python train.py --d_model=320 --experts_per_token=2 --d_shared_expert=320 --balance_loss=0.0103 --init_std_router=0.0147 --lr_router=0.000482 --vocab_size=4096 --optimizer="muon_variant" --lr=0.0058 --beta1=0.9 --grad_clip=1.0 --batch_tokens=131072
Below are experts of layer 3 (counted from 0) of a mixture-of-experts language model. Rows are named router (the router's row for the expert), down (a neuron's output weights, with its number) and show model dimensions 256-319. Each number is 128 + 32 x the weight over its row's rms, rounded and kept within 0 to 255. Numbers have three digits each.
Before each expert's rows: a language model's description of what the expert responds to. This comes from a sample of Wikipedia text that the model never trained on.

# expert 33
It responds to: The letter b and pieces like ub, ab inside names such as Kasbah, Cuban, plus slashes in coordinates, === subheadings, and him.
router:142112141136081166087144182108156163139175105146139120142092062157111154094133080153149137140101102135103120157104118090151178126112197098122118071133163063126099166141175109119193109160095174
down1:126110107109087115086135160183179111101099115182193078162128068132128111118181087114117121148160095109081132147187105116125127117078160128104079181179142092107119175123139183172116149111094123
down2:176130122172127114221166127164134167132102123166170127083132144148114147112150180154127141114071159191123090145130129158098102162130109099100188204096108137177108146046086107135120108132049148
down3:083142122137131094128129179103105144150151169120134190112118158081120141167116088137144132142164034124143162137087159127172055123184138112100138100152164087147094132148153130193106074209153111
down4:094116118138121182142147120127138151081177179122085119165149147103158124143103115080168169125128166100113089109176155147150096176123094205141152091103077163124137090110151134147098142061137086
down5:089116146132137148130146106084169120111152073162142068175105145110101063142141147103076107153154070167150117204065113154078101106136123196142122086150072137149122135159093081133164128100110125
down6:152128163170120134102085144129169140139123141103194092112150130145182185168076095059098110142079090112157105181174100131132160160129174107111107103096137153114136134145126062120150095131135135
down7:154122139084114161128084100127114118121095179145072124144118164148177159122161139131119174138088116082082142096099138142129173115109144118137163096100176092137086174184108137082065157162141136
down8:079143141115093140094095104139129135169138112179135104103125151147149137101110164129128161129188127121114104156105130170111146044149124103186111143141121174202143144152125083126171166150184114
down9:095136082119141091170117175142112132105193087147120085141088123191130119147162107142103172108174081132077167134201145141130133117186106159109125122153166139089147112145082165171123125146119144
down10:174166139086107140218101149143126115117137102125149146141055022119136135047126162104127102142241097190113090138099045190119114124140137110152157081118098154095109143100115169085122149124168122
down11:089166120068179118144102113127124149088130122147094179127152132151170142177178177145114121080107111222141103131122125084099090169123124139161164107113097123156067124091165159157091123114133123
down12:117125120112121143135036186164079168132177114153124155170138109124110138110079131157116116129144163130121178093189168049128084217095094134070168137104101089213181136113103123124108184104105064
down13:170117117202160120078155127119116081179156129115086133176100124163147152064078131142155116148139105132131158142100131104089137103067140123109125124119142180179149104105071119098126181097109146
down14:099134119106127117128145134132118174104163127184175123135176129117127091106122141130125155118084084112127145110177094117180138116162124142074099158143174120081146136174153168110091102135164113
down15:165194178139185154155143195114103107132111145153122136100100149129137124074141134160089131117157138120099120120115109141100170113118138113163147208158096093084133119100116155174163141099085138
down16:112116065104104093175118147140054088172131143107092137101094115138081143151215145157142200075072231130127112152128112112057150119131099172162189075149118111132140121173165128163129141090093144
down17:165173145093077181119119082134127112144149086131117168152189089082094185115124157114128070144139085121140190094125109104163136127074122135073182128140139091090104042128110160108062091126180159
down18:088139135140127107087161132034113112140101140132143058144088113173184065112114103143168144083106137085191137123145143135097105186208146105151131138173111104091095143139088087094120087125110148
down19:114126157081111060133084110121126164104107105112084120113121153090140136085167148114118095074164094146169128124171147120095212135152164125112097108126149173112163108157124140164082103119133097
down20:122136157104135083153095145074091107116056111154147106121145146133135109124190101157172112116116062132144091171160113089109124167139095162112128109196099064141137138096118117154154141054176144
down21:122138151112142127097138123098125095163057157123130082189143112102141138139093110100128163078115154129098139104143066175101163110136163103136125086145120131139158124161129155069120120090085130
down22:080058102114173165118087105171118072140085129171133115184139159084151154125141095108156077152115124082107136123152089112163128131132111044124050168166153091156132082094164149116103061146145132
down23:141172182173189131129139094139174107152143072164111121114047085147139125154118116150114132125140163111119087116084135136137133104135176106122123083123106129102095129122159101160136133091097142
down24:130203117128124121132166103082163090137123148167114149096065132117118081124119100137078080114108135088177190103115112082104109127161148101156141106168151150130131179158091132094156108103126049
down25:085131158106092097148129108179085117121057154105153086093114147162124125171109125139108130139155118115101133151118144100113069173201154066129098087077096141071111131106163111147174094096097116
down26:102105122138169111157108189113101141067167159121159208111175161171066131108092144151119114121117162151134142203157085120067100111134160144135122147124115105135095104093095125103167214172131152
down27:153109153155123198118086113163115118087158069109102104145052134100092093109107119111130156101114120098119134107136112126110189187091164138127152145130093128122127181157078097150092119149131149
down28:137082107177131081093184191150161121177086143140139094102088122147082121207090163164127125112118101163157180092152086138152117124217089134123086215118149127202165087175119158070147126098109142
down29:091172098136172181136096104119181084070101146098174139120089129106211163066150093121160140155066103088107188145145114133149033127161149083120116089125177113188139082131159124164135121161122117
down30:085128136107097101125159131116123145146134105118094123127106114139120139119131152107140113193134158096122142157155121141129141114177185122140131095128120118128146159145138095132162192118241098
down31:154059140107126088117091140137108135114098124125128102138178092118097132083216133176117121150151126076182079133152124109131135207208078133177168129096106152112127135123147130066143137051123123
down32:087179114129118169112141157065114146133069135165134115130146097116141133123132150114108131105134118119086106127164130075136152099097183150151110148059073120133146118165113126134107145133127159

# expert 6
It responds to: Commas, semicolons and closing parentheses in running prose and lists, plus the " =" closing taxon article titles like Coraciiformes.
router:144144145145130114119133167136168189134222164121111151143145099131114151114078155119140144148139153150181090147129098098134105170061168145114165124169154111134101136097149134122166112121095132
down0:126109117171085064098063161121125130146104093119115169126145073138022050102089129124146125135217159132139133123145161145065145145150114147121109128107126119116125163148090118164133160138149109
down1:119057147169069116114160154107158141074086111107127098131148135181164100129094121125146128107092134079107094137115081122132150154142086181130139140145124109120122206127133118113124129088175117
down2:105166141146098179159138141116168154145161123150142091103160072166170211183179113133112105094133109113160139083079134161151162131151088113132194131139138150197118079114157097175115138117176171
down3:089137080160150148097105209136146111088134159181115053119172139153099167097126066117105189176107104070134080109088149138085197115148163095070128116126141090110166159151139194126085161092161121
down4:120116072163070117159063139147143083124139153128132219107140123140118089124118185175119161148070087052124177182118143130105165102153108131111141104118101121137125134127066102156165128114149125
down5:148115192179098126099158120138136081100103143119164061168093142099062134108105155112147146106174109161121128170157088104116096112172162138129126125105120186127137160219119044160183134144077089
down6:146116123125089134139197114131160148131114112125105161107114133159103111165088133157082176145111135134150129116130142142123181123086146144101133122194152134088170154170112158120157117160140072
down7:033123150135136125111121144138127206134135134139155163112109146135082141138157127198130138086100100138190107132151103178119097150109127136133189115091089174084104139132124140105153056138118151
down8:119094117141121149113106140162106115157137112150080118117125142171126166180081113168148076104135122117088184111151120171169114108215168096111119175154123096115110169147142120128118128217127127
down9:128116187180086192144152137108163106082100118054134077122121154138125104079128113114116153158212075130149128102160185094112109113163082132129156109165118154153195189112149114128086169140159133
down10:155119116171167153162112179175116175139106096121119133128161099137161141109138092097153151112116088148151096103189123121097216095126090115095160123131097155084139109124115129094127099162085148
down11:138188125145109137181078091086127122129171099095136120143086118159117131155198127138111152115166115121130074140123082092130105154138127119133118157135153123188177143088116096167073078118139172
down12:089107137055091184141134109070162113120186130104113098081138175103155115082098110087098148153115136099095114168140130130116165100140130099140121120116176183138162126130121067114151088140156133
down13:094132115076092125093188086100138087074155142107114090091166131132113152142109128103129110163103165139144083125121106105161130168149090139126098120088075113162159146098119137165126102116145092
down14:163050067118196127121129151158181091051097140052124134129141112139063139126119141113150170106159117118131138160142117093101153103145136143088159101093097174123116094149153165130135150147115091
down15:133079157156099121129164179125089081111128127114103137096113164146156159149053073134146078103158116090138129111184121147105115137099113147157149112117190159124152142099126146127138126163123189
down16:100148137116156087123144103137115146107087113116146043099150161163101081126140129107185136150186123121118141136147127146233160088082111165091145152153128163127081156119127209065142133123047150
down17:099163157106130154127133133116140171065175120072061187131165181154139102112130100100145153140088165131138188087123120159111162099132119119132156136071071136110140093137113148154128138120114111
down18:134134173186137165137139132195150141084180107169097166080127095109092136112071115132098074082139116119139166125084086138159105170090090194144111146198136148120178180121164072144118163116092127
down19:139100135135160118086079133070115135181116081198129151187154148113128161142094151124132112095097137133114022150131133119171138150155150140135203144155100097187139091131134154121150084187113189
down20:198135132128137154141148087152095114062184079190151109185118175136097071130151135208083106084144069161129165117119087178155139137153117153142120069132131096121143121088088065138137129083162123
down21:113205137141103075164114137112096144204171106150113112141073134133194128149160102135140174120120142154103137167089161139016111119180129097103108158116060055087108157170153129081101153106183176
down22:154047211121123101107137120132124062087143137101152096138117149108119097131153165135076145119156147150087146182078096133203190127159159144111112118128158115146111134046111140135149162112177139
down23:201151129097114159155149150087138082145080139127131087113139100117125113144087107097136198137115120109104133184123126154175130178097136183164119191104107166180124107144093128131116117107128153
down24:135178100144168093172123098173167177199116134174088147141144141101150120113129001146165122107141158160170220164080120125080122112137098116134069122162097141151161090127095192072147180105161157
down25:168166210157155159190120097098153143136110128186105079091130138141068143161096098164139115175090131121141133154106140138090176141120121199148153166186154070124166110181152087137155160144148177
down26:095154113205137108127145081175102053121048099186149138132068116107137117161098187124140125106140143191129129134150120136130142089109120129119082110149122188122150183119144144117078175163134202
down27:082140052104078112133121145080084175134113118141099133111148107230155160080140095119061162146108181092125123137177167154138114124107169146199132117091147145096151070117155105132117064091156069
down28:139108107168128108092167137081123090155129132132136126085164160081130115178169080120131152106149124120106073153158062092076116151100147115091139194250157090083074127139165157141117150128115104
down29:120189159123125108174085137127175179154129104126206117142116175127077080132106173047182099183098112108149098127157108075168158105124116089136099146171125163146131152112178148125175178077116145
down30:112136071092124101193152113131126125155090167128102093148205144084127145157087126141135145115086121132113168195097115200086143106104073152118129148138127134121119091109090115150130140115105167
down31:131122120093142147126125068152124123143134134134106171109072093117118135131146131183156111127119042173097110126116141150207123073115103154106131132128110101103137166177152166028152105142163152

# expert 13
It responds to: Word-internal fragments like in, un, ine, ell, lin, con inside longer words, as in dinosaur, Trinity, volunteer, opportunities.
router:132163132086089155113151157159126105122179108106107174168053117138116152117090094089125127171170134099158134125071127135157137164114163120140190138148152127161057099095162142152135163144081104
down0:091117090134096078163114133196137082131148118128168083206134174092104129156122125164156099179129138209121122179155094122158194125203159110114114152110082150099166190152121164069163073107152108
down1:155074081061172126093134085108074191158087119138131107139083130104122109192164070153156119095147097093125126135155076157137073121148156152163116087112103097157141092175083160123111189071110135
down2:137086146095154156143072065117086108129189158174042154129143074188103128160147115131095116101126164096177127184107107084141109142135109142111065132132148118131124116085114087051113129120077122
down3:138103173180167157119084114140141163093192196145151118102102107145136053114120098148104162105122142132100134127177097092141117109089084113196155140123114079156168180119102117159154184082139158
down4:072062082026115120179130133093123083125177163147086122133130119182105103124141137135121081098188161165100080157118178067143134169129177150174148101122132106148158128106115121129089108076099193
down5:177113121148139133109177063061079099120181119088148082100156125178137145117086115143114101199143181196104142102073151155178158128160155152105126120171162099127091158141101079176090137125124157
down6:134176141137123085151107114157117179094212128110132116103107080167096088164159135084127143138130129163102126147092119215112128092107169143098128172125076085129117104109118171125161146078165120
down7:137163121126111150173158143122172105142120114106184143074135149123097120126097126085135166120116148105107061151088142086140076098132133139124174083085160152124158200154122128137123093179125152
down8:163136140118159112081156121158100129126129159128120131135071138158130089145157088135107144102162122099161157159091134111124104114151119152080167155146168145082125154122157089137098199082072138
down9:159142120076088077156110166133166125170163097139093166050192105078142111206140155139158138161138098130121185156118178113123104154143164145149142127152088109076147118138145121149148177132094133
down10:088087101149149176104101133159128150093179073066157136120153146155098083121174134117187091120127098122177137090157153113180086079104074142102116193131110127137121165103123166098120109096094189
down11:171106105126085072156190129096179087141116131174056149106112167115138127181110094180125120127099125092144122133129056121105116128118141131127145182050150135123132129082105174173152107154142120
down12:101125166111107133117129125173092153142146214113061106176152176121162138114167138144112154124148120099107168084079133152122166114098100087139209163148159157129131130229090135114137126131138113
down13:133158140131142141126084110134181163088131123118109130139137180102168058092051129115086149119139089127125099160133108144203137138146138192183158111093170112168152152134106101124118132150142160
down14:087111145188066061182162096156100132110186143182137181144125165103172224092131172115156125099161130123154112155151156177139137119087165140167137136121086174170155121106134145183101151096172104
down15:161139104178129079145122146068142173091116169128090131173115166145109128115173142126080071090169137104122129103132099092188175094099125084130088071116136116167103115143100210099147101123086112
down16:145085108211169133165188118161157119103112115103119146194097091126142091115155116120083100173124163142129174128152148135134155141158091153127077142116129115154095167136092084170158148124109107
down17:199122084162114052080075144193128147083146138109126095131137162140102144122127122114140147124216173103176147114113082137129158114099111166131102127132102150072122200155083137154122142105122159
down18:119117122200157147134156137147140095140121138095102115149143112181169128099074156117093140052115149118121152154100048113129110125132165121117141102163154105130095150160125112151147113161122087
down19:077175168128105112126161104168132167174123137117137156159115108171109115090120114063154137063086089153127121145168128123175102089138121130089138086154160118152137069152149109091117143174167139
down20:095185133099140134228155100136175064166133170171125138084078079091069083121166132144142184121153149082152112160032096132064177152090152155138134069149101108058176143101078135108081083128084137
down21:101105146090045084127108155137176126148189086090112104101121088127116177081179132176180099089130154162142160159088152138128055127118117139108153158132082126034090100143054102171109171103139204
down22:133109099048121159183109150039170182112110081093142162092125173156100102116138150125115119159150127110154150150139060089129144165154112094121111134127125120143119133062076135093126126134125112
down23:084074098116150201100087115131129088102125103103144110113095081075197178144152165079072177139147131142104127134117160038148164116147119118074073201164174085140156131111134142123141107128136175
down24:112145170095167104165169147146092098085053158190105136132117124121150094150134154133127106175078112160102128111159139123138158140116168136082084150113112153176113150102099198139121162090141137
down25:139154123127112149138112094139107084152100130134064099188119142119102162147102165172110105171106108115088065121084167125138183101103217186166120122137087152152155098122140139148124187180107120
down26:114118109096109121107132156191146119170096185135141131114121137161126138128136155122139129093149151088095159155080110175121168151119125153151182106106158126136114097111107173082106151083166169
down27:126112089185114112125066158188059132113165091158110143124134179126169113105093218152121119098116059115171116186128130093077130140110125114148127121071148121101094154091125049157140135155103133
down28:088166113157101128119187131115136171162161237123157180113121132099125119183177151129083089143115168125118113180127106167124111126136126128168057073077151153157114111078109043113140138069148145
down29:169106136077106099148089109036112124080142089168153142093136119134048174137133154123150101119142135164141094068085131091129100102093167132101081155180131082092101121164127103141113136159138149
down30:114020101105139105132160118093077106197144146106133070162133077134132132108078127082162115072135134119163081118116074139176163136172108137121139085129108136145120091077125118116136141141113107
down31:108090130112087126124167090102180120079125113185182059084116146051142187124071132119107126130138095115096141140148140116125171089114148174101117168065121110137113065116142090161094165114138091

# expert 9
It responds to: Pieces of European and other foreign personal and place names, especially z and ian, such as Franz, Zénith, Burkina, plus nationality words like German.
router:125138148145095151093153165170129171089146194141088143113115128173097176149101053125147110128166111084131119168110079064125096120117131096113159103082126105137125156107141161134204112195073195
down0:127101161141071123143070167145163127113073113139163058114124134141086104154138172128114120087169146092123109114096141114189105105183160140137130150102146137136132135125141200110131128149139101
down1:107125111074158149114172182143149097091149197198170136090109115125078098131135117097141187099069099113112122111067128085105111127094138106135146147122127113087132156160131114130092131137089132
down2:099105113161157154080153132151103093078098071123095136101109130143128107094134107126113137125142205076126090149105124147119110160190110120116129115142158113134064130132095115178055147140148120
down3:075061092085163138157146158149171129129080078079086128091149160108176164148115094074134169113155092153061157132179135185094172156102122104134166068133151141168129089081059100211122154183065107
down4:148098132126071089112099182136085179121148088119113148075163114148111040114186105108119162191133079121127123142116063087150114173128052113128115127087095114146141158185191098125079087085121146
down5:122094144152121181159177166136101137148162111110039154172084130181139138119147172178110171149161137130163087060134105123093134081086118152116118113070095136070114122136104183113106139139101116
down6:156107158139136052090121103160107136106108143182116149149149116179208175173138149108125127115146126077114154043061127131144137138172101127119092131174109090108081150116169134101127143140144127
down7:128091114095142125083149125118058152140140136153107152144141110100170142134117124092123138130148106146094168190182158115094178184151115139147148138108111112186156123138140137101142080102132141
down8:104130142078109167114092132165151123111144077113132074079085155059095046099099123102139127155083139136214136135109145148073141159139150113111166174163185124146152095082121156135150180177162209
down9:184120103096150120127165069175179124045117121125196117129126097118119073130126088150132155129120179128141105182140117161099134084135164122115201164159104123087090140141141146112093103134102171
down10:083115107164147138098089156135153074070135118082118110112154131137188110158097097167156185088136104137144182139058123090152128189155137095171135114124099135132097187109195103140101097107043119
down11:144127126072180159132167123150081132089217113165121130078174113135193127162135185133114138136126093135118123135109148158182117118084143171126139112111102100092130160149123091098148140125069151
down12:163121142113108136139109160131130211096103174155118106133119098115102194131152165081130156120090120153179149133137114187184140083135068166169189110146130171087097145134141166140153159100178114
down13:127107135127124094110119159098119104117159147131140107172135158074138162155161157110114100167143124118178101118099143009136114155143105112169135139114154181110137184144122136112173136136163120
down14:079128095150068069111136145163181195135089077182158185069097187125117157171095227133126158092182136184124107123146163119104130121141130160147200167179154168163088141091077161071116079130113092
down15:123144131144123104154122151106097080108150085179094145156128150161165125105086114092095197120101043140137176089158124053123120149183172145099138172059149114142090072149167143100111167146127136
down16:150132133108066137064135124144119105128147135113170113152110119084104130115121122166131157109141138159118111109121118100174099105103093093163136111181118128171044121092130075126156128132179070
down17:165141136109163078166113136170178083076093117123107172067090164100192091109193127184112140077139102084130103122144116090117138130093139090109183168080147128156087147086091136127084181070160128
down18:138059141067182094192105090144121124182111111120082135062105122127120067104130127148122062127116104158097121080185151059121139102067134119127093209142134094079141114104137118115094140175143126
down19:123094119129119182120138171111102093120087169177119159122161112180096117121142141152089154201085107181098156162164110122109186135122084143147082124169098170141132153121155149138076128097086154
down20:131102124140120152160141137133133083076140124122121091149144158123101125148126155136165136071059090107177095112160119092131170155084128068126183078182138128151145064089169182111161172153142144
down21:130138153161107124116100088115120190154152075174131097123133159132138083127093129100122131157155089120099152078179076154124126109109192153146112155110092123139133160173121183083155042123121155
down22:099129055144145054123116126159158194099145107122139132092194142181152135155162248140114124061185110100054111073159156140181133037128070100084125156132139091124124146158097140153098096097152118
down23:137149158159099107090198104161118118058115124164113138152097104074122104084122120177174120136195077103109139140162130194160149100123089119107138042045120133108121130130081153158138177062138109
down24:093135081079089151120081132144148121168108097150165130067146184132155113094166155147130061142061126136117135117135203057127151109176112112089122133150073125112140106148113132066105121118120178
down25:091065078132144138094090101138124095079076063170171096121116084118083116122127102180076106124067149140113130129159146142133141101114199117054089111083152132124185099130135130153128120086143134
down26:107102095089069106168082151166166124181127122105094076129129121080106084159151120117161106127160126081090098073137048162133145125169160117105110150089135179150117153177168145133145107135130064
down27:133104110123129116079084107124116138099233087119082130230171110100130089082128135119128135190095138147116116064115098197114088175113111142131134113114123126106077093255107132184106202130126178
down28:180114118161127122097115118104115134108093107160113169142119142132057105134104051154110068140150174099115099120106134168099109072139099136139151151129096150034061077132086111120118164115134130
down29:165156197095130112146119082083080143114211141088148078103110140124127099089094190150077140119111139107148154117163142121191117133123100126141131123148051102096179146196184124135108158120151104
down30:074125202168155160128138135149114139080107130100101162062066151126110163084205125118142163062157081168184127160143120134104112099113109154124110099124131126109148135125145142145161128148128147
down31:107116103062144146134164091125112125185159122179166083077128125098133143115168130151091163100135153113120045144122104124085133115153097120104129144106090142119069142168080056104096103186142150

# expert 23
It responds to: Opening parentheses in lists and tables, such as (146 mi), (Cope, 1866), (pen.), plus paragraph breaks after headings, hyphens in call signs, capital A.
router:124156161078114131078113164156148125139151142113129182101149106174111169071117108155159141147143150118109130194132108105134123128155141112124163101142200087118132158097168125126146086152129150
down0:128105142058090105150028111114126073147145133131146158152151109153104132094175092175151096118134141112143118047135140103161130096092096148116161109140148127110117054126125114130111080122066121
down1:098124111190118106101113158112159116143142124133130117118121116161150120160173113141149130171151107137094103184085155139164139093140149141164094117164131119152164143130175142144107134103095121
down2:087180064127077101107098137155142092105121112147164168098142152126160111086134126094112096120150071151140119155080142117143078142131162117108105074041126143150171168112164194122093122091156132
down3:131109168129142164120205139155105132200163092114091133152116139147153109095105173139105094150100107135145129097134159155091144126137180164129057134123089164143184059060135100135180129103143106
down4:151182151098171111147146142217135100131100109169127133166126097162159156163183141192112099102104057092116207150143122146163113131093088167125160167145053138133134133150110131086134124153079189
down5:145136105143164110107145107129091167112171114158146141158204122142140136144111169098153140106128171093114109135116140199162170107204125122218170192172089135101118149127146127137176118140137114
down6:112176097099146083130100090132140098097106139161159088133125107138104158103089067123134170099111146141110090182095111163099177160137125122100180099145093120099130109133141147080112145105138101
down7:096108105089143149127141134112121135072083133137209138149165104120149155132173147116075124126126113218124132112083146131121142165160054071131177176178128216129096150075146156153140057124144177
down8:142094107115112104078069099137107172146099134134156139105117118106140097116144109148172060128107152145180130138113150107163151111048153130154119163077114133079131102126117111122120125117092071
down9:112074193083092096145137145120118121161149112080120085061070166150092100129109114175153138097153165144152069183198168148163159182098212149119114125073156129137108171096163181140146140100138116
down10:106072123151104121120145099054111097115112174111122152168161139116162156151131088091161102114171097171130121113170143087129148158138103094122086115107112155109114099115113126122080131142118134
down11:185126148169150092167120134127128218158122125117096112097088174143114085150133109106149162126146145136136105137215126167134135104151105106136098158089076073121155100130105097093141160146110184
down12:152147101176157143066117135186143124109093121092188100108128185059128119129113039164103182113113101138169169169087138182238142144117112081160117073170140141103161134141123122149155177145120132
down13:117144098124164118141172116145135150056147096110209097129116193168134172130146119191094159118124083184120070148098103117161097112140128103144144139096086141134067184132091149121094176115105159
down14:154073100146106115151218172204135077101158122086115159162109126145094161166148123150122098169104100138170143116112147133102117084085112149131130079135152141103132134117095117198140085120093103
down15:154154149157121148133134107124117202163170119117118175135095110078132106136076122116099155111123129112114158111174087089111161107090136167112143120128162155158129162109178146184083174104133107
down16:108135061150161105137123150110108134187109139151071126136148138151142089103141104150135092160099142072130139166125136064150125099131115146114150112059130119187159062105132162117109125159099121
down17:162076158081135102102131092085097121110141142089114102083088076124157120149122126104118148126126088133124108126112112101115050145134141201127155159132138103129073159174103102108114130184117121
down18:091127100128108132119148116154120112073122116091216187094152151096121170134147178154144137090170139101124136081091152125104098145160142163143137059151165108101100146204111131142123132101196077
down19:114153215183145096114152117121147088086118088073170179049156109135078137149163122127180128130107074107109124105105127180149090163144108053087144156134134094085136188123157080117121133120101115
down20:162145125206122040101133107113099087091160085124115120081153113147088127159112089141124153102091089119110127068092153124137136113108068144052131164109082134128104165136117093085074130122187142
down21:169125143130099112104154123127141155103173106145129147059126208081151110144129073159108161141111145125122109095139074111136169129145173140144109150166078115076140150123109096165161181097145133
down22:198151211071158138109083137108164138102130152149130062163117157121146162120137126124128189144189131083121137089137081168196111124134189041130089188122121136131142168121122101122099162096118139
down23:116079180154112183108174105106121098115149160146132110131132190143111105107121140110061182122064148117084049090109111113137180134113183125075192088113138101122140111107045114099142120164139109
down24:110168159157092154168111114124063057153119090105150172110154084122144102126086095059133133175161078133168102105143149157124121192160111102166100135117138116104121086113114177128130128145134084
down25:127132111154196130099153104122145138163140114112125146150075059146145208222131083121153148160130104101060092124092134113150133156138146068091096119090120161130075156151182111135104042173123114
down26:185118119130150103126096109162091093085112223114204098123040167083160109178080102102131169109143100143106098111121142139117186155151108145101097119097118102132125129190109075133170071085113174
down27:135056150143142084064120097138149121135162135152147133092157147126112151131172173143117130135106147082123106130116098114171134123154159166171096135147119108168139108150099120160190122072027115
down28:095105114124070105120142116070104118099132114103124107076148088091122134056061172157092125169128165147107102077133108110116102121074095130069122092204128112151147124137090120122083144148112166
down29:134174141139127150104104084104146167058123163138096141142097118165170122131128036141084136140135111115103188096066109104152143108098109137150180113127107141146189125170169109169108146105182139
down30:155099138156143144179098127149130142149148136115104135198100119141144142089161143137134124112095163108101093157156142132122105117128057123094102069144166149150104161125094155127137160061099113
down31:155127149127159179127125126133119156058086149127149098104113098133155140136109120102095144178098134107118139122104121085119065159117115116062073093088139154103113122129089082114175170178142116

# expert 2
It responds to: Bare space tokens right before years, dates, times or figures in tables and date lists, such as March 1911, January 24, 2006.
router:121161157119085112079133167138176156146141159182094126142110111194129153078108132090184142186142148178152124146097123090137088155153125104165185120110172100149137110115148126134150112177101205
down0:104128194120106115112058156139133099098187067147152168130140194140096182177137058115121139105144201179146146122101128196148067146157155180220136144117101166100148127138078158128163056127141133
down1:161126110116155120126139175118147099166155099153185120103135121130127111111168105042092157161135148122135138127170142140110084119117099143128122171138101147170086254174107089138098148128163146
down2:071093165122132187100094126111122147074197138147140098121122140105099118116153155136111119111089113189125090115149161126110118181130107123146166129146138137092099109165222109088170152188120152
down3:098141148197155131167078081149144192134103108145111144144092074178160124136153073155155126166159167143136133107134069157120123098121111107056119157100134080176149108079138136152125110145118077
down4:090137090124143096119142113103119073114113146145149110136097117099133098127099132105114081119146078148161183150108106080124093155107088160132100124113116121136156142119142090058116110153076093
down5:129107152122107120096111118124091116136082140112190117098155132176137083187110127138094097095179122107088128114098156071158124129119132112111123146159171137129179155174133124127055168142095066
down6:115105154160115117121144158107131105204101146136138093106130098139143095145145153168173141011146112116152193154127133130119116101137197100134155150112097139139125138132160127164167189170108144
down7:192177123166076079130159138134134155113169104102046141079158158105066126167078130152158147138039101111084171119123107115149115108161127106142102105069154098120122144103086169145108093149145184
down8:111141111118147131150114098089153130196108126158141118098143148104171094179131124072123149183112135098078113137103108112223108117150118085086134115155090111117093101112163082079143129134131086
down9:132152118107119140108138226192143152094162093112105145141123207113146147112149175173092082165117054080071181182080120088108133176113096161145069156116090112143142099132133178127161141099176112
down10:139195158109150092123144122136171033075139161101117098112092092172073123155124143133111127123122128072145138162171125122141145136126188144112092116152180087111161116105112134091076088143106129
down11:206092163147144086154179061143049111109118137097092073173128062107094108172101131136121113122166092113137088145141187132117135118121143083191073085163107081102085172106181059126130115158107130
down12:108107077096186090136116180143152133106097099099156115119122059122123142087140123078113072064200084121187130094086133155132137155152150073125097112148109085114145158103084140120172177166119143
down13:100156122152105137112165118192051112103149120152072167133156110174194162151134118134125069170154142183146119080148123100114068115178120133056161188144152127071096093164147125087141196135127099
down14:206181125102092164185081102075130131148177127156129116085107147121131079160152063167117156058164135083153139106089123121116160075145178154129080126094069093121123080188207164072157139116154158
down15:150120126119098112105134154126116176168091168099124099202095138151131137090099091120149095091098126177099122108120132191100113133100097099206161156183092120116119123055174138141105186101105091
down16:123092140132128127117115087119115140088163124148154182134135158138153148175125110132158138137065122141115116126135186118113163124108128098091104128072077229105143137105091091135180122170122121
down17:171129154101139151132121176065129090098086117116132104144109157148063133115120153115139166152062077123140116125114154132117152115132123105124082089113137154128142110168061063132133121147117175
down18:191101139124156184177168181138069145221188123127188181151144137154120132162167171109090133143135143076100169153185157181069066174172107151088139111090139106127124071089135134079105079141112127
down19:128254102160109089136132098133160194133100115153131126145097119180158166135111164145108131114121118154148143112129178136145103116151159077141110080211158127160149079208125155170194096113130116
down20:124067105131174103143100121127101196148151090042160112106075116111124108124083144173101117100113103178108092128130098097169134181141100180138155128104111127083177130104070159057128215111154146
down21:087136121064103103110138132135120103168154115123103109103148160134074101128144143152131119081119158150171152133104113131120167136154142118134184123136171151134124090121108095056086128138109160
down22:122083133087107213180112102150134121121150145115151114131159113168095166188107177181131110126104068142148199149140152124127128100149073128129098116091118103144125174168120080102159157123114102
down23:118112181140151096160093161105109118128169158107143056194094153120108164095168162040129104151112160126134120141141081090136112102134096123097131095128189137143111106105092164101153045186117117
down24:151119161099130101204180185150127097156154160090156096101138140116122102143153166151071171187124118048128181149115102116112124103135136114126146127113126091113128103124140051090119184123132092
down25:046123133188087113140186158144117115172118114090138119123152174133094134143027116144064145085097116134160117108168191104138138083143140122110112076134091079185149110117109156147130121134163149
down26:176097092150122149069155124155126071099123138104125167121109106123115149117154123139138129139126162111141106175152143164162174136177134192132125165123152120168175122057087173178142128118144149
down27:106143155076164162120155147104173114122118125126068112126079125085083132186117142188128128152098147122101148144113148104177166151191105103141104134078119136135169118109110075081097194108120084
down28:144049137060159159113138165172128181132115091134155135155100115136164086126126139125142161105137132113090142145146130126109125216132083107101187114052128124160204182116093117154141187169111131
down29:165127117095147115091166119118099116151130097168150182126156053139216102107160120133127127156210083097108159160172148089097150103114147125144119125126127106096181116142138130145110157093132177
down30:140140172146136100143124088152121110124117124108126113123138149124118155112095120149112111115140133142074141072116117125171118106116158134164101167161089116137134134145075109089116165189135138
down31:191132094100120087113182089084094140125106137144152109155156156158139162129077151095150156139141088116120138161106110104105181113090109142122208082167129111082167107173189120108061132108079125